Experts of a small language model.
Experts: 128 experts in each of 14 layers, 4 picks a token, a shared expert of 128 neurons.
Training: a variant of SOAP for the experts, 438M tokens.
Below are experts of layer 5 (counted from 0) of a mixture-of-experts language model. Rows are named router (the router's row for the expert), gate (a neuron's input weights, with its number), up (a neuron's input weights, with its number), down (a neuron's output weights, with its number) and show model dimensions 160-239. Each number is 128 + 32 x the weight over its row's rms, rounded and kept within 0 to 255. Numbers have three digits each.
Before each expert's rows: a language model's description of what the expert responds to. This comes from a sample of Wikipedia text that the model never trained on.

# expert 13
Inner pieces of names. Word-piece fragments inside proper names at article title lines and taxonomy entries, such as Györ-gy-i, Trag-id-ion, Cole-ophora, and www in URLs.
router:097081082170147069101122149166103166166142125118089113164165141157124183171144166167171156181178098140098079100129160094144110074160086186155096154084077172114146109141111103072145120162165079116156172133095137108151095153088153100127084162
gate0:091203093176173147091140102141153141155153167117094121128171132128167141137113080135112161139071164141155121170143151150140120076105062093112102200070142150120155117104100131182137145149086142115123090115101144185141190060059130117082110141
up0:155093148081088102173162183107062139123135114144126146127061116105074090132152177149141121144163097097115131103110129129117136189117165178134145059196137095158117132140138126071122105138168116127141145134093123062120071188153146100145158107
down0:175068105102131121143138179148092125056116126145191147121149151121155073127152207145114159116126149079115168088195097120110096161142143198160161123182143157124103133085110066140125145111104111126138132140112110141193081129116068096170115126
gate1:087101139109135147094132108185168140125123102137147149080130208098160148076130175142144156159142139128109090084145158110099156112138111120081159119101119161152136107095120159107134197185102135160117167082093115107144190125143132146090123111
up1:102100122131126117079126106170134161139128099137092154083130211127158146079140162216148125148170127148091093110142145094082150105128142176110157101066119203117141117125121170093137182193101139180111141145090142131116134122176111162100088159
down1:141110132143129123117122095092099147126030089085132111122128174138103151123110152129135136102101146151077142137183123123139106172142123085137098106083157138168118109113164102079087169156178152082132068163165101072119122124094133113155119101
gate2:120113046130183137116057146172086142144170089158129107127182161152182147195100180125144139148171139104100125128109149157150151120174105131114177147107165136157096144118121140103105125164146134089154160150107136169125100112124156116086093124
up2:142076065162147089105076083130132181083098090151126124214174140141134161196137178143124139143173124122158154121124171141162123104176122172109155129097109136179094077112147178117118128156118159097105141118068132174128119109167111126136119183
down2:123092114147134168094103123110085127145098134143119153125127105166206131153161160140098140072141181137158153116118107139146120133081129120180098154111100093128161117141141091170094134142083138129089098138136154152124136154191136127099141166
gate3:095124146095107042096123116156144141053118110136137112148110110172156070144142166066114153179134124105172091101157141129192121075160140155132120128079151173101182177127169143126175161152176180134088125197087134102129120159132063091134184093
up3:098131139162088192159117098117114072158148124106203133108144116136125117133112177186140155049130087039078158184092138155106121164053136142169133120113130142068086132117098097133091052074065096136175107086113135119151129095139115151121111152
down3:128109144044158093106170077129122167083069087154083100118089174159129138176164180141165095112127150109133134140174146122130103076135159085142131119099126123104108203169158178083134123141209073181079120111131101127096139144160167088053177139
gate4:155065113088182122107084134142153088145132128086107171111078123106104162085146079128152137149147161107154153123094179148101070070125075138211171098144147101094135120128134080136146149145115169093109146163096130133125115151087160099203126067
up4:108160088138063129114132117126119179133166141150133110136164098136157088138088143138135140135071090155110088112144080100149179170123182092091092148112125159161154127107125127154106152111132081133130106106174131113144151125183131144080142192
down4:095144139099114139091131126148101127128125138141144068215126149219094137129095197143107114083148104106114129140177115176159145156112134127084094104115104139182049132172145134083109157130142105087135086149134145094146137069106161135077096170
gate5:126104193172153122151150173100145185111096140099096134110148157138160210144109152160133136127145088118085087115193217147098105100138137156079114079104152086099141120047129133102108128079124171151172101178099161146178056124119114115111106145
up5:110121066112121144125144122124088099166149101144173110137117075124089095093122128107125146118094161163144150123085066142168132164115115071156095180163082181122106153190139108110163128158104079135092138091110105083064198143138123118112119146
down5:120146069183131158169070164128031144172103143152102142115167111149136150082147108062102058135143118140132187120120158154137161108116136127114098140195130140083121148149125087078141097099092154106168121089157147123165080137134166106172115095
gate6:085132110103146127115180125114075116154135172057115115134129128145120177192154130177076157129046061170118018177130070163131122116170201122143115136152117167160123127181104162159134165079096117040117133145088134136123053172064192098113139134
up6:093089130102143167117120132081089118138154145087147104150100137148084189153137160159085172135040076187117041216085104159121094094183177126145120145152126187144125094138067142178142167065078128085140148162089116137114089164073179082129145147
down6:117124114092132126129161108126108137049118080135127080127107142119103162120168159128130146135175092149124153140111159135135154111090111131119165096143150098150140104130144170185105128144147145103089117192124120147143155055106117107090156160

# expert 33
Years in citations, lists. Four-digit years, mostly 1900s–2000s, in parentheses, citations, career spans and dated lists, such as (1907), Mariners (1991–1992).
router:120117110152102076161176169166085174148144170108095114163135113129097170144164164146142152134149072207106126112135170114170106054146124178179111126099114183116161116117113072101170104120142128108149131069101125103148118139085161098095082130
gate2:132139180085108096129082131143160090150189113133139116122112108119145094109170127136127126140139088129117122172139141092137106119126151125141086084174119091089178139133151141183119091143082118115138067083117158097140169112069163161121122085
up2:135154177106091111133132084125169103111197105163144093140105067114147106098153139108118110121122086151135085147138136108117111165089162111135113069165123123116162158137156150198134121150099120106130097076137132073141135120094151164131134091
down2:098094137102095117132122176113171142140085123100119130142144125135068160101153115099158104148111123157137155133143104151150140115114110132141103082124145106137147079100134226110123113143136105099159141201180232121144083139150158144119133165
gate3:139146155149062183088169145131178170088145086098146113120130112080125176106130157146102098116053105138104167112087120122095161076206149117132160106108154148146139131092149104146148119109196145152167109082153106183073127124132114112092170155
up3:173148134157089174117175151119110163106166085066186117123141095108124156129137174114090113115003099116107151102084112153121134098231137095167156103149169151129137173091155093173131126124175139154151114103191112187105129124117112104105175166
down3:145107138090116091094206146081172139120107204145121155153160091098122159212083147145093114134127157101159136119071112142144120192103117046114104139081141091128116118156136099141171128109155131105141160191143074114117090157157216122110172139
gate4:153175175180122232113118153151154139161162192184108066083068157120098103130105140122093123124193088165124073114131119126116126140138179070102166079085202117129150121156114091115155149125090094149149140176162151124100096131093172162088174150
up4:149155170170120221101119141132153121172151200185193091102071145141113111148085154110119125141187065126093093122113159129129159144094146070109163068120180132129155123161105102129132160124117109148135106178160135127137140158116158132107178180
down4:179095170120064150082148141089129169209065135092145132157153125124085171124134118118123176127177128160149094158154157115136137134093118155161136140099202134109099089084103145120180091185145093133154078080189142121123110114153152111149120146
gate5:118126173183094047133202094146206177064135137120115136095187171079112151148150130130103076121139101091106148083174154138140146178149151115177168149083105101111136175082206142167073128142218098122119118143103108150115135108070163153144125121
up5:107149156203092069133140105120198143059123156105108151124197168099139150119110147130095097132095139123120163078147117148135142189183155107129137138102122089149138158085197158180056136144178109098079094181143132177130123095060153134179126144
down5:142135108108110110112156161167093090119079134107143180135106127115142126037121147091101095158164117113116125107127132097146125167084114126130185070163063121153144224154131127114105167116131118157072143124068133200083136128121103161161071136
gate6:039163148075150158146165115148144089173099129138081154134085125118115117146150148097104153127149145091139129139157106118140103138136082134160129094107136074089140112150158117154185173145173108107133116116110147074181041109101137120075161073
up6:151129171122109149106199094162121104138101134060100122149114174161102115083136152146119154103093140149127130177157131077092176165047139153116086101135149165108147151121164060092130119087123158110164147098148165102123122114109135146111066131
down6:094091146160171130126133113087170155127139091095141110117110146190183140140137174159122129121100155118135136210097145078156161096117193097135155093105129161142080086128136113070074141133090141079183100156089108118191117106102099126140188119
gate7:178113063123137078102152155102107083120154153148165161163146110096123175163135081133162103099097093113129156093180124146142139087081148111144157147127132116126137153131090099068134175105139029108089113150137078145184142142103122128179150081
up7:099098135108131117157125117158143167165097123119110101029149164129123119115135177122040094182137179152104144137149123101126150172206155202063107156185113130142140152118179154140149115105119181160185143093116141132060089138146186143067161145
down7:141133139093124054135139157158110087081124091143118125148156131152112138136144081086195160147080196159108095148133113096082129104156136131177083155201081131129126145133140150107196164130123119066155133130122198173137102095066190107123113148
gate8:159110108140163151155124088108096147156151126108118104143108165036138166065181105080118121110107126152126143105114096093106140100115132177112139117160116152171089104064134132100194126093107165072125125148140197165170165150112146076061123092
up8:087136083126168183153134103077107170169153106145126111136131145045172163053153095103118127132080120139151185098108124082134121107125121114114144110140120134128082107059113124108191132124082181123123126190149166194164131169132115061062142119
down8:149162143144120142053115163111127090083114120139165091082141135185151109046100137117169170092140105122107098140133159150079114133130077055163063039153121101112076112157142096074106087137145176114098120083110088131133137121155083187105149100

# expert 55
Word-initial capital pieces. First capitalized word pieces of headings and proper names, such as Sim in Similarity, Inter in Interactions, Shel in Shelburne.
router:133101083162123116127144145154093143177133141099117102114175105169103131120148148148161158148137062160100099103131166038119115099160096127139097143154123117083169097151112045103159140150161120147142165131093146116187080190106137081110077165
gate0:114154167153177094125083091118148055142143066203070117150117097116169171123099107148136154140114086115133141154121215109078071097149041063168158135103126121112105092098097151154117167138177106139123125173173131138127176102120110146161146118
up0:121113160136166081129131119149119094143152025187068111147132058121150173122104121163129164109144091102131164142092195082108109089121020046131161160087162123114093094069125172165115147130160108147136116154143123121134144156147125154164114100
down0:097158165139136029149103091151129110135107121159123160056158168081100151085124126156115180137088139094135130108109152146107101112103175159156108151084116154175097153097102127152122227123107150109070105179128118137087063129148154088184169126
gate1:192114133110097141122176183117156123168161109142095080081170130082155133113154115119125153123194163129129141111130154040157178158125158084165084181150104162098141171153141091069107021168135125108139119041121113113096136128146137146113141117
up1:054171139149158109145092084161117125094114155136178147157083130160110147156122148135106097162058061118116116149129152203091098113149107167098170101093136064174117103083131169210150225107112109131143150188146139176162100142089135129158093169
down1:136092123127150136151140109132110148156108139143073119148098118226104142114118152180061202158140139165127176128143102126126118135081133161120089088102134134121057125158149120100087200099106081120156150147145144152155074092132160090127152137
gate2:128095095150144161116150078122150160125081095126152104131127133130139117150133158158178154096122123128169199123127157066210164165141142084122087121185146096143177095127093124143101127110136181175126091152129127116184121171149123074116147172
up2:126101128160112156126098109096096083140079119132162160129187094176140119140135170150136056122160134137123140064164192115125102117145148106095126094191151137096171172113107154099129089118144110098099096149131165115130138179074145105101090171
down2:078135104124143145166109147176120127133118175128175107167099145168157081043170154078208169135134146118135181195125115183152159109129096148142141111111107069176122148076095109135099137113098123118109154116149179130123149120144231128162120089
gate3:125138102150152091142171101079105158188141101092123174071085113134159157094157125147113136135141120154112153154096169121094092128092143105187166189096129066161078174216064066121164070095122076161127087159167078132113117121155119124143099148
up3:144174142136147085146167099089117165212168133099116132104094134146122156095094116113141165139143120156097147117096161118099131114093144110159129152097105047155073135176093139130151091103149085167157064096159052118085141120127119117126140136
down3:157138090071089152127146164141125101176162118127144128124127102109161140112105123135091140094158183149157140151151123118108114165090161098093117176130139172144078157078160132149211127065135144111148069077099078207113120187163063128124110123
gate4:086149096153130114162056102132148113187093162112103166168149132158182150112121101161205129120110182088141155144135151173154141112156118079079074103144123100153142079127104062104140127131132158179052131145153092116159181094105096109171047110
up4:132134184104133155094218164165149189068175123140160121057107128135094103157138178108062116151147110146092100131126095112134173176092163191147122158124160111114127186117120241146095095157149061090186165105135169151101078146133150129113203127
down4:156107087109129195173179128120154082099064104127130151133138181174046105167095124078089144158136142096115194116158162113113113120103151145146149129126114102119050109136109122113098143072176125154156107169092124130084093113191107110062101153
gate5:119097125099109099125182198165143172141114106120162148098111092195137090176161132154156154153155177128144122122119107159051108102180095180106163142109154131137129130145187087139165166194116118099103149167077186119086117110140104158110141132
up5:119141135127126155138108038069111091129159135113075141168176154063117172070129123115116103091159059115185120120127145126217126161112121088126127141155065181121155101100078113152119082110164136156171103114191069145154090145113174109181084089
down5:093106108099154140101116162140099118139174144151140148125139125146112157141090139166129114096155177132165083189118121166112126150088149145132144069131172187173177103128117120075092135099139098149096129148131154110139131062155105173142109054
gate6:142121075164099158111076149106151103105085105104128120118141151172124133130137114092144096178106109152165144097173161063125133114132145126122123102078132128121156101171130090065090133176122151055104095096158125137115108158144095133160148099
up6:137102117107141118157167133161133154140148180136110077154072134098101113121144122135098148083116175108077097164154102187146169159148176108154104173134108137151106165084165168148139104081107102184161138145113198072136137093145153138070109171
down6:125134137167145082128135167137134173104153129137112125147111093167113071114131173131144083121128191192131104157129109131075081129108160141064220115088130125127096189105135105149158136108170071103149110144162170106146161121135142135116157143

# expert 27
Species article prepositions. Prepositions and punctuation in species stubs and range descriptions, especially in after "It is found", plus from, through, hyphens.
router:088096119148113120107167179149117180145147145083135088122147104146096148174150152175153162182152098196103113113161163122150087087165094152177108165108089164104150110154084095105160074169166131135195134077091197072180096151084152099156129149
gate0:132104195116143080139137126057113180127085147133069101130122146096129058110128167123134125174154171163179153137108114164083064118111105205129138121111167111149091117128103152131170119087154123117156082158095118128066153193132177076111109124
up0:125107217100148076123126129103103169146088143121056107076131135109121061130149184150133117169167192163169149124113142174101048155104110173138142132105157110147090099155090137120177121108149132107144114145104152131040132169148170069134114119
down0:085126133098142135110081094158168134197155112079104082049120151173124129136095100093160132116119129120109100141137133149122102137122136115084137092172173085111147166110105128093125144098181158129136119131227098113171135176181112107129144122
gate1:075123109119124149087139121172190179118162112089142122141132087116135101106177153088074181097143147114080108140141169132169102154114146127110080164150100118122166140106120143166142137148094178097145153165138112078154096163141091120148185113
up1:092119083136062196061095100157130129091140165115174193157136135150103083124148133123080120141157167080148146143157135102201159105113186119121094088162116131104166200110171170068126135137090133157150165175189095067134125127186100077119155182
down1:167118085119126119149156116128109169105148112103145111098149174139115143162116076086122118093126119130154102084094078124150118119139192177068128103137138124178126142146045141106160147135064162162145168151163184147103141110117149114092092056
gate2:153153123129123121110142120114140154187088077107168133141089084086143110169118202136141143222154121103123161146161121122103107144088093071139119141102126150112109159143124077165159060124077139166146133240127109133082105189143150137113139199
up2:181124104119126087103111129086178177165101128074152145157088118057151102164107208166159117189114165114098136133173133117083110099070078093129166154095142093120078172121115069155135095107077141168137132175069142165089121156150143173105179178
down2:112150111091073137114097082152135157157205125138216128139108127055125128129114159106160113103156081151151117148173180120140084177135048082146110093133105153127090163064119119167155163125114149182158118050112159136137120105175144152144114117
gate3:110147122072092151124117156156137127128158200138197184109117136169095154116108084182119132131156161131155091196070199175130132148132136193110142163107143159106124125135137119093147087111153161034126136096117162083105156078093135126126149111
up3:130117147173179119124117138131134113137074080130066047104135112087140139140150188051158114145100118106100150093181085068147088105104151058140114079181115091126127125135142133151146220156090118245131149149143136181130104173145144121123126134
down3:110128069177104142146167135130159104205171160117116148037091123154137145129126082159123089147075177102108076097125126158147091205126148151075155176135099153171130134138138108109109160075128086067174149103083140168156195115150058147153195106
gate4:123138111103099142125101137163211126108147126159010104115136101093157121148179195153131145177186177093087069143152078134108093123086087124139151115082109076095191147136124116105175103151119085158117170098102170129107107110111127137140098123
up4:133102110121109118089104182135115132138131111152144147131118190136100116151110127132134157100143163139101103111112103073103145119097117158183172152143100082115134159117110150089029143099177107172109146105196147081141120113154096097125130105
down4:114104157129142093142130144107118147108120148111153142080143162142134080101127146041119109074179110083187130098131109130126128159154112134104118124114136162110129164172119184114153143109165127088142124131189100134111162140138095116143161146
gate5:138125089063122136076190150122200164188146133123109191124124123190121106113077144141094108176083121158117068116148086129148079095107143144112073118146085149158115099115108125105088103124081130123132099126158189070143070105150120079112156124
up5:129152133124122065129148204167153144108159110131132178139160174170166110055112093158141125158104112163167069122124096096107121108152143136104085140184098150132105103149069152097116108153106177131070070088179181163192105061139110147142164146
down5:112145138125210178118140179098128090084099151158149130122081117162077129133111113169119148168152085164130164191179068167103159137111106111089125128117165135146149091155172227204127133125130168117114091108120179102147145109126132086105143122
gate6:144181132150138177136120102120170107205080139121155131190188151111111099115183162139150103138124151114130143154141162120125113128084143141129121084125070116090094115127112131114164118164134115135125136119110139111168159086096097094146076131
up6:198111069138126115158116098123092117209143143143146126170133192151128116134175152104138103148129092094098148161121103180134154137102175197126061158055117094146123149155169114098123131198197102133175133110138058121138138100111108115164173128
down6:113099093083172077153072175165089119182131186100125146119157137121156132107136117135100091131102162106073170114163089152163075159127092114135109176119107099125138126113132158102122170131136112062125125151189150165160076120183109154177155149

# expert 0
Taxonomy infobox values. Taxon names and word-endings after rank labels in classification lists, such as Myrtales, Mollusca, Pseudomonadota; also infobox fields like Born, MPC, JPL.
router:101132076138137087106173150153114157147170164101095086157146037170088168162144150170143140131174087169122108098179168119154103078155128195149099165103111138117178123165107107095160106120170104125139173119091134111152081159076155104106070152
gate6:157069138120133147096110103139133130081170100110114076155074186178087151132134160176168115076157115178101144083141159081168110128159120177148087098080159126120134108090057124116105205136088149158144097133137152126121124171097069130150087096
up6:115122167166139100151154099088111160073163130069086142187143102118120117099103133051116170116082102168163155135096143142182091097097145162148159104102174119166176096170168059175124212112138123103114132131105119116112083109133151125143105115
down6:160149069140128080122164123110108139123142101134187100245152080105141117169187124144150132153147084116155136109128148175129114145149133147121024134090130124101139103129101123099124108114087091133083187089135148108131163147141121086166069153
gate7:143095133103106162132126151132114100130130149073164142120164112175111095097157079180071146116144113180116074142096177109123081087156120161097145152120119128149140111138185191065090080087111134127113088170145131098097118115115171117176142156
up7:126098180136122180144095147138199104127126163091104142090138155158170145130174101192096142144099166129118117198110174149154084105173086156101117139114103095153169131133189184085115097147087133132154091163114135077075133077089122110205182129
down7:137109081146060139133080128160052107150130116082107150116072115116136109117128192179175076187106104089166150117078168105119109143148177153131178152132130123132102128109125134146171194148145112137047090140138105158105163192085122107172137174
gate8:109118103091115125124105116170146113112139186113128119111137086158136139127078150145146192142144111189191168130127152176098107120130154165135104103113124147090133136170107141188135094109119141115045128131168156098147168145068125122108130200
up8:097118155065114123077118143184108151117144155120127107138116097173088120139053139159138151123143103169193146135131142168097092105167171127150094105093141147103079125154121146153121084140100161114071128137149128077145130116005131073083148187
down8:115143115124142169134104140146183132089127145158151100115148157086083164129085179105147112064116119103204191127114075145159132116114133128145127165122141138176082090123140112148128130137106128197109226123134121151156141140070146144165144091
gate9:116116125086215168136139147111102184088136171111069103150086145140098186085134133128123075121127126121162161146126141141098104089131154169137138094079135075093126207112127109180134174138160108101182195173096150113126101162092141141161120144
up9:133110147114235197145135127133086163112157154108098085127087132135064184073171149106123054111117127113131135161099112139096104096118146174135130108080157059094117231102120096186116181101125122105166181179110157128115117172100176126155133120
down9:159179094170175121158078183128152083157112110128101140144161150150126129179143143143093113119140116100142112196100064076091156177158125180142137135129186083117102110143133189131081103118100136137160126075168149202129121167091111138139149146
gate10:109106124070185121104075108137169083145190143101064141122182140150118101078182106113104129161108111100120111128098128135188116099078117106106131060116149076099138190157139149115208137119120142160125209168104125166138098134117151163112065135
up10:111120111109151142109097111158191111123147174148098138132226110173130096164143103054098125110165155075135037080141099140149121125095092169098097124110176114155091137161125145117201121065093142144083112095181100134164087088146132140114066122
down10:124176150172183152129125101107095120124137079141190153148061075138097102128123124125156130075117140161093141056104146110153116066098097108202146115105107054142160136159138127133196133079093103141109149177099155080127118130129080072082150141
gate11:117177064105176106161144106117121107080098159108098098131117129114057139113152118124133082113032122146171166125145126112152146147142135136075169156132132080105103111120064125113151040156143192051138118068106139147184124163139166094103147088
up11:122184060112158136179167141091082073084122183098109105096129121102066167098147094175111104106080128165169135147142153135137147163108133113058177132087146103101105117131082097122144035171131133084139111089114163150168149150138163121085140111
down11:050099074176128117125106107133163108122062102095081151148117133123075183198103139145087095114138115140109078153122114170144148133131081106109160114102117150177168106135135138087087102147127103075086098113140085194109170121129133128149138076
gate12:110174130098139163165135078130101128161116145106157137069137213115117150131158130200042163110180139078118141184184158147156145189088163112127126155092111148146092163198105135104081155155230128121155181085116193157131099101176152127118121096
up12:134076122166105112103163142169132114146100095133118083172125061131138119102113136076183071154069153170146130095079136089100143088146089130175116070112124072117134076086162077154184124117049116132041082154139076127125144172064119127114129144
down12:157131181206109119164133113173155148119109203190128127151149204207098105075109164113164159148144103115089068077094140092069126133147147173135066170096114116101152109170130198143098130179071115094088129155129080098208093098099138120119124139

# expert 36
Past-tense verbs. Past-tense and participle verbs after a subject or was, reporting actions, such as announced, established, admitted, released, expanded.
router:091105100149147154126130149149012153166134156094123104114155104146128167153152143170188149130172129112117112117154147092205120113132128146184101125083119162081154124156077082111159126165149067122166168117115132115210119158096154128124106174
gate0:116116104177091129127105168134162157157175150155084128136082141144113168089148079085159111111114102107188101141103097112108136126181101126090142169096126112122103119171124142152131114084114187060096115103088060156129153096167088120147099077
up0:124078133127101121136191072086145089109122121078089138105165090112140153139094128155132168085151173153073143107095167131133136177105110128099130116069175148133145170124141173156123150109179100170172084121104148107091137187123132137151161190
down0:208117081101120072116185193149115145129113133135158100147146183153113111172131080118134178155148096140084166118100136046110159139162122120173153141102161093149103101143050168098194120141088128102138127138121106147129068130102108092097056080
gate1:117169140049149125165146119164156140164111087084057125134136153097143129106064114097113141119158143134116161154183155125074082104114189142086135135128145206093164090118130146172089170171204135110126133128120115164083157184105099101084138188
up1:104117109111088101078148071170148168132131124077105167109128098117126106092089141063117144110125183164099143091193150155074120167138145100109155126126174191069146085143148188139123137148221143129094109147116130184127135145124108139080175166
down1:110149154197186121086081115136103107118176164058151144119093165167172124101085148113126145112063116143120084090170150188115101201115107149093108124143130127145164100131144151076124111120111150082116094143152106162143136118125117100151144125
gate2:137152125125081155118093130094090117085154136055105133076114105102079169093161104213139120158142105123165142170151102143145103118112149109090115119141107121132118078129152141137138106152144115156171167102028142190129127105159114123135107121
up2:082107137109089116122128198092038108105170172130110132128101108110118131114124102176119100132157139133111089041138131151126175125107182100118110097156119161180074118076147102139176143085156186145200172126101156151128085136187226156095156076
down2:163143098076111074082121243133114177148111125112122085124113135104129125137136104189110115154153076125093203121148101112156114128092165089142186083133123132148109115142128175128181159133085187109021160145090125163138084167110176081141062138
gate3:171173126106131158132182115097062124161109127147152096087147104153180166080066070103146134072137121062117148125116145142130142142071120104137122113119164134122078180126064093148165118126086123143120072115151161122192117139128117154114127143
up3:068076130113141087049063130148239096119179116113109162165090116082127113189164170191127142146132147214124147164145151161142124115167167140105128136149075127122173116118144150103125122142202126107167179164100105125075141143143132118128159128
down3:189138049126120168185191145123194155162090126167194122167142171150110156092149165067089111121136153107113141148160136137131158144119155194153099115102145093157127114109118092168137076147109087154086098121100140167144135159131172088125088135
gate4:208142120099123138157135153082110151116142150100132148142129146162098198153109158112162158093068120135116195162052126080079131138106115188080161197121140084126125127107092165061135133111118121115143147078077103197129099131173139148165164106
up4:164109131178177112195117162142105172067130137110097111097110157108087133152136156115135142089133143041160132125117129107174078190140091086106185169106185096135114136142135142084092094128149120152132154149132157093122149154134081132143125148
down4:167102142141047156146156141098128059163166148128159125079155159178120159154099118150139135196109133095131069103120116104160153124185121078126102151153126128088173072107089144132163151104124166095154116134095138130074095135141080105153081112
gate5:104106123087150148134093114087095160132179125154135079168143114108092108127122131097113180063169109116130144092070122113107145143083096137082115108135145110137087156127166156148177062120155098109154175097141115107107150069036125143151118068
up5:089081149095162103160116108089081184156167091137106104157126123149127097157113167099099087104162166109128116124161135135117122135126118132136120072116160129073098137155125157168115116065142102108166216117150142099128107134037182146137130168
down5:118136130008144097105110087154101116087146139102143148064103129083167193172107121137172116087167169159125152098128162145166106095170066161146138090145108081093175136134098150125163167122109173081139161152141091133173162134117082058074103158
gate6:100120117126128188143137159099105120147124113162133109126140073139138102165156106121187095097078184105183192117129173152122088122117137116134123133140163105041091130155125137175119073126093103098175201164138127107162174175102118106073091156
up6:140104129082158119181101122157152154105123088146115128143061185081107188081128132086096113168163150125163096145123131205120201194075155120094180145070119088209086114039139124157129127115085171107108081116096104096040116103134155134131110122
down6:119113217155141146157122119076086133101141176085110138113116100146124121158113137130116109142135133158088110123144134122128084132133145122108079138154133170104170078192148074062092114093212096171125123126124085086176159089172117142148147154

# expert 54
Proper name heads. Final nouns of proper names for places, events and bodies, such as Highway, River, District, League; also the word election.
router:086043086143112153126182125156124154130151130098101107129154096169092144173148138161195163128157106155118081148162152121191116112140095178134100159101117175100141147177109134108160119173127104122126156139101146084152133173091127107137100147
gate6:128117096090141155085127094089117139167135169085117107116115082151116137167154154143115141148153142096109127109150167145156173111133116181185090155146134166141114105127134140075156107114159087160079104104087150184104125131112149157122157152
up6:089085132120147131135098143131164153174161129150158121183117124151165184135100113060114108102102144130111115101133162122099116070078183185099087113072084120128125187119106108155128115120136094132111103135216125113152113131170084167201157155
down6:103087118112140149098107138130037106096141140096138068100135131180141036112153103082135164120132072136100121135182128157193095116133112094119164161131159168177103140091111152104152095130183108133080148175171121119094145141194129125116098136
gate7:148173104116135118184159119130162154152107108114094176147123091137069106128135147075189118095093078137156115073123151143061122184103118104121112136133087151099109097149086117139108124153121109088050093132092170120129094128176105132091129113
up7:113140153158112145071097159124092121078161133145167066095153105079184176082141138123089134191159126151129134175103122124159098067112109131136162129134133117162152164074148156170151152138125158146199181122173087168169173145079121097135115125
down7:179131134141175121179143121109175141115167095114084126093148106190141140126105052094088058133134150124060117122132133128140105094147174075145144153117181104122145052182102218162098148106201189126101150154116119156119091143147128110150107107
gate8:129064116118132149085117181152107104142118077109152082115111186135132125168128149128109054157077098063106100178139062087106146121121155180092148104103094171097132097122155059096134087154159123101172155108108107166162107132123122135104206092
up8:075135154149101113126117095102145153123099090037188153160136166097113100159120081156075092135128081187124149149162176068133133086127136158143165100136083125166084138115141083066116081199129146092133075172159115092134165169122126111176144191
down8:162162137165178094116106145145120102114131171147177115161096107120141097050121081131139135104112194120076095122140107114115104095165141055110129145156141083148109114103129144137165117118169137119082095186153087176109079106142138090129055144
gate9:121100119148190119134132069099168099172140159098154127084104065130093147123216097173151127144128088110111097147144196110105133133127118091103147131192133105110150143135102141108185156121076121029129171166184180126105161066186122129078105153
up9:080103073142174136138144104116146102107119129083174158055131064123122128105183120143138123125149109100167101179112156132097098148199135131101180144166124099111179199157112117071106184115127158067129149142164148141091166098159124145118126189
down9:113143156154155120141116086114177138181156126109092077125090130146134154115123137120062144130122150176143073125161113134104104076129114100066129173150122143152138121115165167076124120112109123121141105140105134135145093144138160137105189165
gate10:133118141119117162162083155083149128103180174166158141142142203133108177169132194171147095113143121173119088118167118173159143097124157148079174122088077151094124138146086108138101088156162202158089177148098118097142207074145093172097142153
up10:111135092161125108115143090153108128135083124083145094089121069108116079077114023074102161144107147063120150138085094070121099183152112116123109139136193100158131137125151178117147179108113064086174099095187141146134095130076152099161106107
down10:116133171117093117174122090114081135129100112124113142086141089117124155105145171135133159118153101123083134096159147107136138130155179086115157210093090152122149117165116126179222152130169096092110161101134186117155083142141075140144131071
gate11:092125162162172130105164126141195169078125108117122120118124182095144133160098117122140138126149138119114118162182104115155131121104125193130107135112118093121185106079154071123110121112195116166213178139131148110114127144164148164178165140
up11:098078090145163145102097114159098138152186172116104116130115116116080161121101090122077100114148074139123107147123109177089114075107102104087175114127145155148149130091084145116134182180132116135114075087116164116097137092188131173111122150
down11:128112198138116072106166118177112104161083078122096148119138105156156147094099142118131144106106128124127128153141151065121139115184133110152167159145086131122129151142098137138145158133151123124137114118073155168118122125132078164164053142
gate12:112124147086102175073102134184211153170108110103098140089081202147176081119108152131172127089104097129148047143096127140144119175123120113138169155139146128116160119155077141113127125156090103187110167133143105170140182097097095159162076090
up12:148121131148140089186112137098040099088139154157185101147165077112124181163182121113101151169171162120127192122179130131108159101125127125106069101111147131121090147094175095150152119092172180081150130147134160094129098168161172092114154165
down12:079185117164109113124109141119199108125090122105120148155149139131084133142090050149111125138129126071162114137095154103107137126152144164116098091145150114061077185119187097112157128120107148139173192108160134121163133169131161099079157163